From a checkpoint of a small mixture-of-experts model trained on Wikipedia: width 128.
Below are experts of layer 9 (counted from 0) of a mixture-of-experts language model. Rows are named up (a neuron's input weights, with its number) and show model dimensions 0-127. Each number is 128 + 32 x the weight over its row's rms, rounded and kept within 0 to 255. Numbers have three digits each.
Before each expert's rows: a language model's description of what the expert responds to. This comes from a sample of Wikipedia text that the model never trained on.

# expert 52
Final pieces of names, countries, and acronyms closing a list or table entry, such as KNVB, Scotland, Honduras, Saints, plus closing parentheses.
up2:135130155176141093138110126105097118105165124080217149186153120100093147099042162155144129120121149117160120134141118167173123102195174145124146077115091158141135187126122175182100110135128144092174110112106135102098120155088113117145086122082161130111176067077101127184154196134070132187135158173141090089068132142127088175142153102127133136080176115106097173156134139131085124125159
up3:116202155070173178140148088110159087102117128139170090178092170110097099096067084183138102167092138119108156105077093080124139112116161174151147147150091097128129099115083143069097160169054082140127206142143137195106162142092107133146113099144149122178137079126107126177096133120091167092116147128147113131114175142098122140142110131100166119119075120149072189117118160076148145141127
up4:171172160120171134126101153103126074140114147152119104168098142103136119180171130109168163074141154134116106088142145149106104108131193112133096153159092103117139154147110101089088190124128114154123064132179175111183112148182118119129162141094152129132092100067068138201116108144154072040124154079100060157087166111095156158123059153137098173112112124144102091100093129154115146140081
up5:082075169114126102105088127103156071136117123080112130114207135136107129107163153134174137094103154210141055135150158120116120114111154091172135165147158217201103170117134125114108158157050120141131103113146101137116102133109114116111113101128128135109127078148070148110141122095069112153111149070123125068180165135118155142096142148102119145074150109182156152073082136199168164126128
up6:107111114110127122144088100077144174132167109127132111186148069158161084126147131203104131091216096096082072172135113112118098104144111207113113085178089101156142123172131080164160149122144075103153121108130164124080139157092104082141107142117137176124140205131097153154088111099108191166144194097137141135114105119091113143073136134132102157113162081056094146093164128123133133124111
up7:156140068155117146121180160110099121111111136080094154139146147144112134101132143106162149129166129195123153092142099178121179138083096144123111179157140123175083103098159150161135134115120098117190181134117183064107177138113165162095146124144135141148075139143109080103065111085122133115175156130157213115006092123120132109135118057140154177154104104143134174102144098128129141150080
up8:098109102157145122121142140133142130168059146163122116115132149111120112117117121079093131142132141141142105186175112091108116131136183147138149073114215135062088135130091064204114155170168122103141135122116170097119076135170131166131120172081169169128163136095173155167173117095104137095156169096140147154155133116145100137140086112211107184128208074096190116135113125174153091095148
up9:142109173162160141104206098093096083091070179117172095158119150154118111089141097167119103136088100135108142163142109096099091104120209120098153156141133219126183154083118143147164119086050091085132188124161117165173102113133176071129152096183138166124122155110099114165144123145141147123143115172133138064149156057138110108159130134133105135133109141164059133149094123122122090139156
up10:145107099107151136175141125102089137127073146148116135043098161089130142155111112104114184125167131135132124147106140067124170095135184099114070126122145048167180045102091122152125118120106153159119097154065078106166123077117091159164144055128096061097174141128140122113124151141151088159142086116136141155149125074153163066148040076147108126109108147117090133117117097093148132136126
up11:110115126134096110179113172123111150147108113114091072099173124143118146145101107120163130218124101110151095083104172059127189077100096141119156138120116130127166129124138079075061150163132069113130091135183102131160102117101096127119135112166150145188130068038126118132071163138087060138121069192112144098173057114106145136120110102133111135164145116121161121135123075163097151145150
up12:130108148137151117127073069153164124133081127107194104148083141133139132120122180139147138169120085100138129155146178129111075137136135107138124169111092142130118083161107146138090087155113149113157138130080110122126152133133153188153119155119165058139116160073116154107148066107088115131091099113178166118132125142194075149088096237126132161138207133149182100133071054131137138053123
up13:161131156127132112157128179122164110133132131095098118189152120074146174172158174116122145132135149117137093100107171155216108144181151128099143096136071140094100142125084113087109095103145130148122129156062148070177090108097111191139094136108175128120085079153095137144124149094170112143130045131122099096153140091098062183098154133181112164138135110119071090155146111074096150182181
up14:176119165128158094100097153075101112115132172158157122155145163078084145121169128135114161148141143162130110155119093123153133149137141130120116135115091199120116147146214096124194215152154105179098066138125168077119145131140070119141098139101138147109083142121122150173060167118161140058192179161181131129144121115107078113072144102111188159145075143135127131148129181084128112172111
up15:141165095200169172107114135144150155118153138114179104077071130112114104126071118144094114116137086139067120119105131173159198124114133170141142113148155148146135091122087084102110116160080215141132060183138101090119177159132130150136154119112139041147093148098207112142081152154125141154119108233098166119075119104135152140144129090141108121148109107113137164170086125136147112093125
up16:119079070136172073116110207081100124129106181114152034079107156124108117115081124103081121160177188197109111131107110137137204108180077132111169109059066116183108162101133123113135111130202135165133126136187134102171154177102118098130130186109141127108152098130084150146163161125156140116155137154115143127138162144125117097130102117087116138127105138114159126177136147081158092142112
up17:204100100071150189098133128194117123106144158117108128172110145061139086162145137132122099064123165107108125119117131213105104109086045152140114113132127114121189111130172142120158109185171150198126100151156146121166131132100104086109108085178098151116169149113129100117169111102090173184172097118160153144116105147069140151112103140193119085118155150109159096080127173095122157144105

# expert 25
Verb and noun stems inside words, often media or sports terms, as in sh-oot-er, songw-rit-er, bask-et-ball, pass-es, film.
up1:087146142129128102122099127108163107172061081094166178191097178086085117134146119160114131209126129146092160122155167116143133124080158151110158119157173103122114121086180152115111132113127109114106100123055142121091108109066190088188211161103131140130109113112102123137205149082135104113135181207102133116119102104182114138166184115105104148134106151090116167145148109075131143145096
up2:065086145140090076068097076135154136148148109117148163169099119143163137116134089136170085129104148126189138111075149079075186165136117060173111229102135134091131110134152144137140130120110147115112135149120126153178129169098139151147111083089141126112129106182079122159104153184107082050116133149115066142157115163127124095158147162116112183076066158161080171094127126115136140150119
up3:143122136143087127100155108203180171129114118101187105119173054133098143136116063104163132184120117137185140121167156108138071066136098183068112132142139182183148146140105144104157120083147145115158167075105167124125125168155128109118102104090126105109134155152154080133211135120147140082111136228119170119153130101126083106138126166192127167147110156131103116147116149098116099071111
up4:116109133078173177134093110133132163174083157159145094100145109101134164138113151134124081135175081112160121092125174088081124091139120110121119066126152133057127108154117150159148068077165140118116088114133199164106186124139151084156200140130132131160112102142072129118143095110099134143154123104088199141135100067119128125155149102109103092129135077149210134119136106146108089137015
up5:183175146117128170138071109100147118187128099129182120163115136151109156133132124103095155174097094104112121133144134188134128080108155123160077134084089111192113103125183122133178097117119119080177164139140140087077121135114112167117150117116123158133192128064142062091175091095144136137115094166107183117140122082168097091160059186211175125186107135130132121132100137158101172099130
up6:110168160148124135121116163078097088214133074119111148118135146107107074102149174117119149128096125161150103140199125088082107150133121109157083098136114129162137166073126107133092114142097114161117125177104108122139115141174138050121180155152157164094079116128057177102075111088129111111140056096132173160131096169117168176138128097165129138107157118169096147085176116135097150174216
up7:101085188126118150141127064143072083206155113116105136061159134085057080095120124068142110115099124099131066097156155101154160153062128128098107124163157109149129111117125104105122163112118184133130074123117132120150137112109101137126128076122111170108165111064174124120122131087161059141108177099110071170181094142063151154083152129123103106149176115066174156134154147159148123120143
up8:023088144157113157132144152145068148076131154127114193122118196105097162077135112125108099167177128129104170103082100156144107127112180118117132155140110058174154121129117173110124142101143096150150151176109123125146109084086137151047099135118089119133154148094114174167110147078105120122171074166081097144105117134168139116132148111124145122084084195160121080142163150186132144062103
up9:128124141088125105097100177104138089106079143139116213155140077110118181114052122144098133136154119180078125168112099182189117131073105123108156101105105134119133147161134133163167196092139185108153132105108115189163138154143112163145153123126105081107090093141087086147122168077157118115159071088150110109146163171095091152139168104131182164165136130144156074133130072176141072127178
up10:131098135126153105106114082097143105051181147179192115137116160175093165150106135124190173123063115157143128093131184179172111113102136225146119154103168105140104065079090116115096133142155117103077148131191103089089071137177085132130108172139139142153107111112198151106108139149100134127159137161131091109121130110087103140107148158101079109092170151145139117124067085128138138183123
up11:082136122143057079130148110128117069160101100152114142098118134138166108137150148096152051149097166147170156174192075106072169099175152152150100175105105118095163189174167115129114088134095113185163117145125115151122145142180118106130121099158094191135180157107102159178098181151132191079116116169147112141177164150144118117109070129128139162160173163133161133099128111100065098137121
up12:118106157195067133098097206097145145121133050158081127092154089184122112147120094159130095107115158150174146116136089179147104162138127183065131120126110124101177186122109072139149144107136144148138169168168162091130141136125075142144139132106204126104111092124105091137106097167152136107205078067160180139152149146113149122119100149101150131137109119080160085080119106059152136159103
up13:084099111174097080218112136092160188108152110150063150146110134105080115177156166126118104081148133122159129130134158123143103086092172143142096162122190098157141147109082187110058203140120114148158133150161140143171059102128129163118109151146166087151141135121146160113033188103115097116125054119186155141123189119134129112095120177125115158153105158132135094133141120113148113122123
up14:147161123067171098116181145095117092146163122155109147062142128078115153149086110112152146145141110140138115140153144110162133094136142178143167112106150114079084089122122100076121118120136110139103161123114039122105127097089145156167085198139157149146093106131109104143063027113145145168160160128111123093152141110181090156123177164166185153091183099160133067138151067164106158130174
up15:140133153149116138160102112115119160098093115137110069114135176102180125099093158083197190149100136115088146193111108150142102145098135086084109116135145161154112136141134042182079124123108145146045119130115125115116153186163127132140142149152125183124105141116081117102130155153140149171055118104177134157094055129091125180130088110080144107109200147082117114102147112166091060105169
up16:085159200164096114189141158139169116139101148112110136152130098134050084109132115084115163135079100074153150142180138163133148095078147130149103095073112167167108142172101144140119100099124083136078178141073139069133120177077132119130169093099151161141144104069114104174075095110109112125114148140142062160161136109091162152136097167085125136139152105096130165074131150207090088124122

# expert 17
First letters or short openings of capitalized words in song titles and names, such as L in Life, Wh in Who, S.
up2:144106132179104203129107148113157140180147200149097135152147117107154123151212115136184073114157123188116136191093116094102141129119122114140156111118111121148149153055096150188086178126137146105141179136106069075150154080120086083135131115102088133093166170044104106074085101166125114127117131122127099138164095125117107095146086149144115139124124151102163041091086147123111116123161
up3:121139142072178112122079154078130077111118128069139068156154149114076114119132120217147148096158067152142123114154159121153138045157102167148098111169061122181115161175071134121125132126133120122109085165090143097075118145125115064090136116151121126141117173116197134117148115112124076163167134192087125160185147088158139160133149095144116135135121114120129162139144147178098146045126
up4:149130049118101097062143104093149082121099075084144073128153103151126165132123119165148114182143085115110111110174140155162149154092097017112118088109075084123094131148134074126157162127147122116136117149090163183116130127086181153086149095145161100120170114108162117183105086147108116129099079160164099129142107084094167118084088099079117124139175113119105169104158172182144164140157
up5:162120124135098135168091111174167111185165151140165122103125144126123125161100094134191113102135123140113126114080108101115149095171125153127170111133191101144075149137157175149164031102163085129082142162124189052107094066119124128130174143122070111087125109142148124172115144162082187126113154156143161148134141126162146171155128140134088155133147066088096126112185127122046152200142
up6:155183104162170155167132059137100097099159162115184141083151157150132147169152163138099101112112176125137108123049101162168147129098162180161121168129131151160123159119144185133108125132091088162128060119181156109121080166183152154126132065122117091169126141137145151176098162106146138107138116100144147154126153102119180120092051178122166108137088150145080140201083129077083119098097
up7:108157138156129103079125148108098147141097108154179163112064146088145165139150164153155169137153108109094098150183182143084084124194115181151101107130081123107110168162129146084123174148136187099140078058143089142086123142147092142175120138120120098125050137145106102186165069107158130078206112115136131108105147094118147093158157098153176123124157149150175093105118127143115057092089
up8:135157207193136138100140155119112082075151126113149085137109087179095110093076103114110164161116196140144126140156123060114105190168172099106182115112114123125116129165127129118113159175077146104070144120109120027133085147087095146084176132145137126152180107157085145186132109096130140126144120128052067155088113091127129124164079122136092128087106105137134096095151101107165108155131
up9:108184132152094067103107159085120137131092123198148176117097133086196149209098107085150131127118127129118132086174175097096106070134115129106062129133139097140156131148110089110125108139138140147153150070133089161121140099152201182098128184135097124094119097139150133099132118168138177159150057193151116137153134173146170099123140178139152147155111137118184130080158094174092122098060
up10:139137205109157178105115135130128121204087104138146155091162174066131120136139096156102151156126171150204103138114118118109154147171159133100103100089060093106116086164107153158157139113151125144095081134149148142130071151199092137174111093170135159110147106131151135160121146088139103136140094165086092144089112076143087162082153083094102137080103167139096146198140087083177146174088
up11:113132094092156074111102146145094143111163127094137142149155125109122174190107094137157122098108130127184165097115129126143115101127119024171129140063102113113167131096067100137120112116116122208122192118110182130112052135154120142095094137101122148132168028106060124105126169116096133130151201080160122136141075109080132116113118112074095126142128076134122158134157108138151184154154
up12:165153167187089107124090149126121143158161081118108126178090158059119141153125135181089103141121163128106104140092079154102122091123169100120176133168123101156099112086140125087062108112154135128190146132136152151149144131164172137196141122087123179131104143149127135103102101092193087097092164097173125224102136145083117113143076162122173139049182099137089153140106153088094090134123
up13:145154120094128135178077081158102153148126176095136078127085149091142058125048105134110157141149153123214099095161086180110124081092137143147139159156096157118093153128112162139116149130116152117122107135118123102127130144151132146152139158162079161092195157134103167159140134100134100098073110160078201181160135164185107093148121107106099116104125072132211181143154136153163066154144
up14:142088063077143092151130115059129175130099157079101132140167109105144102124120148138118114192140168159133164171129153086123122146143158124172151120197083157141173078144123136156075125162156146138115152096162099112167127169082076151076120151116098121063137156123125135130164105116131120161107148201142145078115051117151209135109129140138121094188172102119101102137074094112114085172186
up15:158096111136103112126072152098183091110161068144139131104149180099050145151135123169132130103180136109135071097125137088186063142120061097140107062139081144139118125124119137128129212127113141091121107147187138160158123073126138142146149132172095150104103165097092156159143133132103133115104094101111102152130091070189149093071120168146148151191154139178112155092133101212134142124099
up16:154092095073078190141171129174119152144118141121122111082121158150144097180106192116085101145148160115134176109097131167129117062111128142179160135119159121143092187111125108210149140141135132181099130101188122054147123155138125181120145116142133088152072153072148133134114173137155105114110094104134152124119067103204113140096114129119111125050080112171138136160115151149131052080151
up17:150148164155168125115106103135120071113152157128200146071105078113154061140127148133132071126120162100101032112095166099109192126056132118138117157154161156091114124111144110101186118120155158099117140171160161190117159159188148141121134096147110130194138136141089141130129130132126100155129107138124171091087150156143148181131145096102068113144130172189106158159181132069179139188138

# expert 48
Past and progressive verb endings and participles, e.g. commented, referring, located, released, plus particles like up, out.
up0:069157120118195098123143137163123103144073174136161124164126137130112076100089117115163143113165107180202098130133181161147104114150139165128133083180208164090102113091163135151119107163162095157109102103145114149105144085126108146168126172077131116129085148164115161197085061132125153147164179200115198118152144102099135113197106093133109125108108126127116123136176081179122126083121
up1:181129139144122070127148141141075159080113171154121160103132090106118161174160075123146091110137143168122102086129171134078140103191131079129098070135155133127123098105149107123075103122139140171159118127173125190160167150136153099119159125175027131091119101096116117165088114085149141110140105070056165156130121040124209143125097131098113122114103106180125078104157138139125129085101
up2:115097097108145118077146153143132108116127201145134140131074070100134086152136121159142140098126137152112099105147178115118174126169142150069125189181128149103114167155140085139089117145114183155100121100111109141153229141118163137130133182153142102129114065092093056182099112104214172134107098117104171106116143108100213156143159133121128175129155111176144092104098081162097158096132
up3:159135155135109160131126080085126132128114112058164161147162180138176137080143150136116113118121115131125190114143118046170132122143081051137112114148078163110119124058182108195084102172114121094116136128124173158168101102095120121103180132118183194168127137062165133084114123087164120148210158150179187133141139107108155140113134164142162180118124125144160104145166143141102172102112
up4:190130134195142129121116124135105140167109153147137215192118099128087116160102136125172139125121121147173157072079153150140150123148120087188132085127118156118089144126152112114112150183074126153055123158206190098076129105130088120181102092156128170131204143153186139174096151123099121135117106095093170160125088134125120163153144122128132090089164127125093093139171123143114191069149
up5:146129099076167081110186137169075152115121209067122138130171145140102128141152155080139127114132129145134127104103145157129154164165142186078197072046125160193089094153133155152081127134201120141170142078115135155167105123093111141090100131105159129156088142130125165123156096129160166095171133111177137084102126096123121133113073143077119161126163114113211160100117137134147138169086
up6:165172163143115094139128101046126111143169088123106182113202122151140095106124128148132100080122101190130092120120169137129134107165095104157136172121168114103140185131155111086102119137190064138092166124120130134166188157071148147139121067087098109136090137070101171067145092122121055196149149114158174190162146127136156162127146132107098089158104124153095073151142145125155150089123
up7:141087126101129069121087167158168089127069143105118076149127123175116140160133171100121129084156094111135082139133129058158080180101139130141122096057204125138123130097183153114087143159098127114142087079146169117132147106114154125167126163093119086124080096146018135156117152168125124114151157086165108070110155141151124118105096123122115111221151138087180160122099121131068125121150
up8:095125163049126097121119157115200130109156136159136141138116130157129140119130130100101137185136163161172037119154094188151121159160151123166081183084083132110095125141120073179109079086132137123149174129190093146121139160154163161145139126125083123118063109108130136160120152100112125175137103111102131159136176115106153132128145103110081085132082191110206148217137125139111056120111
up9:124117117167128099126118151145105121108165104104146155056148087180103107187113062110163133094155091071087146138174137091180161157080100123116164150066110115118154140085111178123155131186154078145202111094132071112087110138117160172113112159142169110117121094137167156131095109194161120093175140141147088084102112100067117106057126114146150179167062174162139160135126116116131124120140
up10:189123133139113133143119122110106112120065139157150060099131147137098130133107109069116123129063117114083153141080080185144137067169128181112157129150134105099147119106122068109108126066093138180119102164124168189134117114201111065133187100149081111111093143120080146151093164144063093101102174127120176131146148165128122133121115103164136051121127136133115085113109106150177102096214
up11:118147147125127108089061139119100131067124165190120176154123061136106184157107171141092094151111158168104075166132045097161135140110124094150118131087094140132132166098145092136122148089156170134071150129159127128089129162103168150139106081139162095130072152104183115172193094151173146107105120143108123098092149095179144152081159100060125153196132124103065113133145101105087148132085
up12:102110095121150089206147145113128068124147071125143142150099128116179112162168063175146133117158110156082152107088162072136086058154136133190117141106134127120234160111101143128137178128191135133112158150168207125096098123150146127165116188155107121152148108146149080128176064105128117139135136148124135176056138143102094174168124131150142138163137137095154125120128085096075162129123
up13:137120161130092095136136161102173113136124099113138111151129113129103126125126086126125155139131193098189171138103117113078148159133148127105109186128084063145092167115109067107081075137160155176153183161138175133105127132096184135131127159151135157106189171062055179164101104094101110120180150139123117086107170117108086096040090148140114089126064136127197169157136137130079121121103
up14:122086142109118101157166083138177147107148171126093104126139135128094095130142186142114182118178126140165134140134158149082185128076126137190147164093146099176176152140162107178137165238104066096090145136087136152061128140154169081139037138099128162143108079161181054113147105117110126118118118089119145146155123109113162157160174133130108100123168098108161117119170143142117160137163
up15:116086110121087105112134142108106134196164166154114107130167085094077139166112122196182115126155155143197060124128161097065112124120145089133100141097141059130101112130118113094038169091112069171099100122127158140117112147097171134157095106080185128063122129163104122083144115152111107099135116105074118102136156127156128086073107100157132135117043163135104136073126130168124112164091

# expert 50
Lone capital letters, especially S, W, H, R, K, C, starting proper names and places, such as W-yatt, K-eita, Isle of W-ight.
up2:120170097149124127193173129123179156063160134121133142103140161129095109124169158185134137163124101114085102133122132135115178134122058125142117163075112143091127103128176142137079185122143132038113150134089142101103133078115053100125149168210098129093154132119174155147139163116092070133148105123062104131139065096155069105149133124138163130149175184107141173123117112111178122071162
up3:160135143182065155165143138134171217134138166118136102077162164111115170075136137123138086176122105188103187130121111136097085118135169118130170108200074131111119118109177116128145147088129163142128138104088106146126157184116095142065130143040102154188142118142165086163113138132139163108158114138122144100111143098135136142112138128134084096180185125089182126124076172158192184118142
up4:133151179125137087134112151158160124128150095117071118090146132164087086128146108134110181126148151154082093173127099194147152064102135093091125152128164165121099159163170096080151133151169088101134118130099177143164090082142140069089152111101197133130128112098115173167128129081082073113144117152136063146103122165085089078178171083156139131111136149103122131148137146112171110030183
up5:069200136101138133098132114172120130147144163167133080179133095148111105134120116107129166092123123147100126138143105077104113123140108146131133132091144152073146156137147094131142114147079171080170126145143131135174123081117117124029144202115159134156137150178133142162129158145076089153128090127089116176101129154130126092123103191108064191083196190150137117130055073196104143110159
up6:108128113210088098102137155151065090113112134144158168111123118206168107128112093102112141110139045094108111052123160108155131153126101071073122139086098111141119083078108097129127150162158152094107107126172184123106133147122086140187214107140164134173111119148095092106112152113080108126157122147154094109143148080148120132121146113137133155103192081112066210123109174141131111157117
up7:118096120115167111183047124147154152091166154136190183194099115183142152058169113131105135130132105174180066146121158102121156141129078144140155121089096120134096113100165093150082165202096159135150122102151152058109122149182130100110129105110157152140168117093128117158095164132200138128107119133097089104135109119122088114174150146156135106165087106143139138110075200184126121160081
up8:141136095160117107166191140125121138146139184084093109183120098168092145127067164137125115141119161112083079142131124121067113083123088177117107157078156130153122088111179141134136136126176103141126143149088147128103099127086117132096057112100106108114142116118143123097065172166183063094178133140158110091168130112137156108158108145162055110107069134014148092153157109186099122123148
up9:096128075078137141127160171120153091095116129114163124160178102170135113107104115158171161130132098166082127087042107109138096111094173126115107138116108120211136104128152113157178158144123095084101136109131172139071124146074103152117196092103157121071100107155071131143143132050117185124156094143166107126089118099157088176120176086197078091144150133149097074103149141086119116108125
up10:122172111148122082086088095136094143163138144115160133139142118096159127160149107106123098160156092089156108090087113105168093142208154108098151087152118127091091131043069063138105137176144180130106109161102155106084127175162115128131084161173166129208073096121061117121128145166110146112175080141124123141091136121125121158111148083082073149118176179113126129103095153129200151159100
up11:030173132090119144157156146114124167161156133110196166138165194108127164105157088187127132129110122161127112111149106114066103113154162112077140150163146163133162154154106086135169166117104143179172120164154116166077111113097156163120107143171143145091133142093143125172115091112124137069072116186152146134188056147143133112063146089161169173125145171169128117184129149121164138101090
up12:185133120155137134137130147124140084151121126065082131115130121115101099115152146169122167081117100125080178083136068147170105108122149148158138064120139167112096185112124061114117156082117118112091136111081107137156112075056156108129153165114110080147165168083099097085196115129148174061136192089113133173134097183096090183064130087133148092134137119127148115051140112111131130111162
up13:097150103093107118145094197108142104121111129097074211165124122132164152118077145142125133182118174128139118185128140167166137079157109153153099123149070100124064144069103073128083162148149133142106121149139145127145095145219126118147120130125126162108166165137102101141154150054108117068124136099120131133141113174141105183109171131110173171124061138123130113169232161101128172157121
up14:101152087067085103109113097126148106134182125113092163142095129159152156098095177177104106124132108131142145139149206105134126126155104138123088177138141138118120115092114108145163100140077132123165120096113134159109147148122122132162110181128104104141156078224103130155168119037105134169092085089136147153123116160207115053185096128086096163112116110146102112208129176124141192101088
up15:064102101170153124242143098164136142075130141150106109068111116123075136146143040169114131104142153146134092127122118112106130127171101121173124173116156195114117123129112177142129119148140122166115127140075117120120132187122136144154095099113094134057143119128199135116143132096175117150083120057167153204153054148138110127085135107124108172083109090065139122110130116140130117083091
up16:127095070110119103142091126157198070125104140134143141179141172113110085104084103112078190129146176104050125170104168103125151100123132180086078116111132142170139154133148170138134153143108142152159094073106124123197101105088121143101070081123137095099154160104163168117153091084132107080128090109092131149114102134120140107195113100136140143101078186132180100161100185101087110113192
up17:152132049153116156121195112109112106141129181153102108116125159093113090107098120126145147139147146101126207191119061113134143147153116083134086118112122117091111152111142153146080116124086144155104107113090070102171116116114074109082130189100086188154097131147155169139153126093093140128134123157074118196108164142020059127178126132050112101125096105140108133122104160151124088107113

# expert 55
Nouns ending a phrase, mainly countries, cities and plural or name endings before punctuation, as in United States, the city, the town's, nest-s.
up2:116126099117166113081058106180100152112085143150125115153103084165096100146082154113108098046168113151120103164152120090107082118135153132131150120114098056171121148151179119138140089202123138126172152083210149175151127132102125136114130106134081135158133158109240139098161107127184096186134152126082145115120135111111138104144099088155142114130139131100154119124154045128077130070118
up3:097106153084113159119202147141083134052087145155042107082130135147119190146154169132113179124049112153150116140166188191185147110131100155159116071145099161119125143114166117039077130133137142119108128114107131157118120107086103167135100132162095107128108100099162112121110173085112148166102133107074126109188151109127149129129069168134128101118071126147147149081076110116169158126109
up4:112086138166160141161136109070091099133099140123180161080177166192079124175106099177168105124151130137145161152111126160139112096159087153109150152059168076116131128180099131128116107121116123183177092122115129110117156124080183076131137159100113127098075163125189091089112096129121158146134189108073110150135181181154161107132093105128090208147129162110074095125146127138079169164102
up5:123141058165155136175087103124174154185186105114165126125105161096128133181131177018128119089133120107148125151110107121129086202137152165138107082123082198096104125132152138156113091175127145102178083175112089134104172159164116121131153101127102117120141120091127163150122132107119086150152185159160076167163147156137120092202162063175148069128119118147149149127123137097125101152101
up6:127063111116117118142153094119110106141054141122094158075095117153165130098121138106155111151158095164116138074137117058061141152107167115179107098122107131070161179148153152113110127130076101150106118128101093125144149124117146079030103127116082135106083118133139167136074125090124147190074118117154118071194099106151104106093157115101084165147104213124132065126089070135106127140129
up7:135194154153135101075100150096084175079102140111161112102158148127116127056138121132158051090176074164116113117165081071101092097073175125091176160076133083134147158111160148107106119156135126110127140160146084094107088137082109140126067117109103139151138111146101137139099143152113097193177148232112060121128071137097113126073143107147144145113118155126099180114134099117100153132135
up8:112131108159115112133112124135111120108086148153133112132080130051136115124103152081091128157149128143133127036070135193184135097141093091111121139087071191140088164098117133112101140169174096109095167089136101145095079161109081091166105172107171120098179087154102116138135100071087136166151177130125126040141116118075096141150168135095144114123124121081157160109080086084140115082092
up9:119170114139169154110132139137136124107132092163163120073062153131091160107093101090200131087119189068126169146170138184131102145102053116199128152100125085152118105128140085121092169111052142134094109185139123123134095180081109119101189140184122118115158151121172163066125084114124128164117160150144142189170099094143104149124079162154147107139112117116156117108173147126191160092128
up10:112145124194157138150099114154113125108184185087177132070096103123132085109122134131115111209168114159140185108119073053196152149156181119083124134136128138115098086134168092114226165105139110099138145096178126108106134105164150153149152082162156148130093189105084139134160154113183103114111147138155100069114175183138095079113083085129122144112131079121125110093137143122139122167141
up11:105147085117117152171121135135116093158117110168148148109147125131146138124078147108118100105146144124091115087144140124168081121148125109143184140142116155156058191099167136120132055053132036113118041094114121167150109152103139121092117173170123137137118099155098145154064074105129128238125150117151095153107116122135110151100153073080067134147128128172118142132148096169084087080163
up12:103188066106126094086116210095142151130141150088129088113140150148145123096104120127141090158146085074170126157149136136146154116142064103123093176137123126166129146113151068114144194099127048100117121103214064157135126098166116104126152138154142126143152184158130153108134106120159087141111141155125176133115189119137182131134084119109190111125137119104172117133089148210117205157170
up13:130128118113171158127113099165131103104162102029101137179148149068158128157151125138103116100149086155117102139198126126106132094141215159155129101099119112147143220192146106139118144103112086127144133125121136066136120181143187149122134122133179101141112087194171131151071164157075129131122170117165129164168085151162148095134156080103153090100122134074097146091178135143072095134132
up14:104072088144141115161148104098151164135146154154085120105061127126099175112113094093131135137128130115142154109112150128089171071176132103171017093150083083113110133197112156128123111086094171120132097127147156119151098112064068122150093152156131126105105045076148146055197139126137139124155130108105143117092136114132093185109138180145148102143189117166112171094161163159145133117155
up15:070083110160163110097146130126167107144058101117124146116162139100112074114102091107075145134140138096107172124082122074159159157067127136195136150155121117125111185105131175134126071103137149119158118098143106169135121119137155108132154174119114077152112129138103156099123072113154122202093170086115184131115095123094097099084085131091097138171172163174090073149056097087089127054149
up16:163120169115161183104092143126143070099131119182114193116159165106159090099104150106083116126144132142153105137125165205148132204184135159174082134168133156135134111093124065133121137073088049108104110177147111127159112069140135076114091098137064186112128068151129105128172157120163158136096094119173111114154139130148156160150093171159093161119109124145079124185129115118157085165134
up17:139131150088196111129162097126126099151096112109118157125114162092091100167151146128096084076126175124177145144127133096095139213064106171140172157137114094148117157138155062075123097162093139109094085156166142122173094059108130097147172128120107092112113161109158082129123123160196156107178141049100077111158155106200065135089103141129131106112085106170127138164106110103089120139148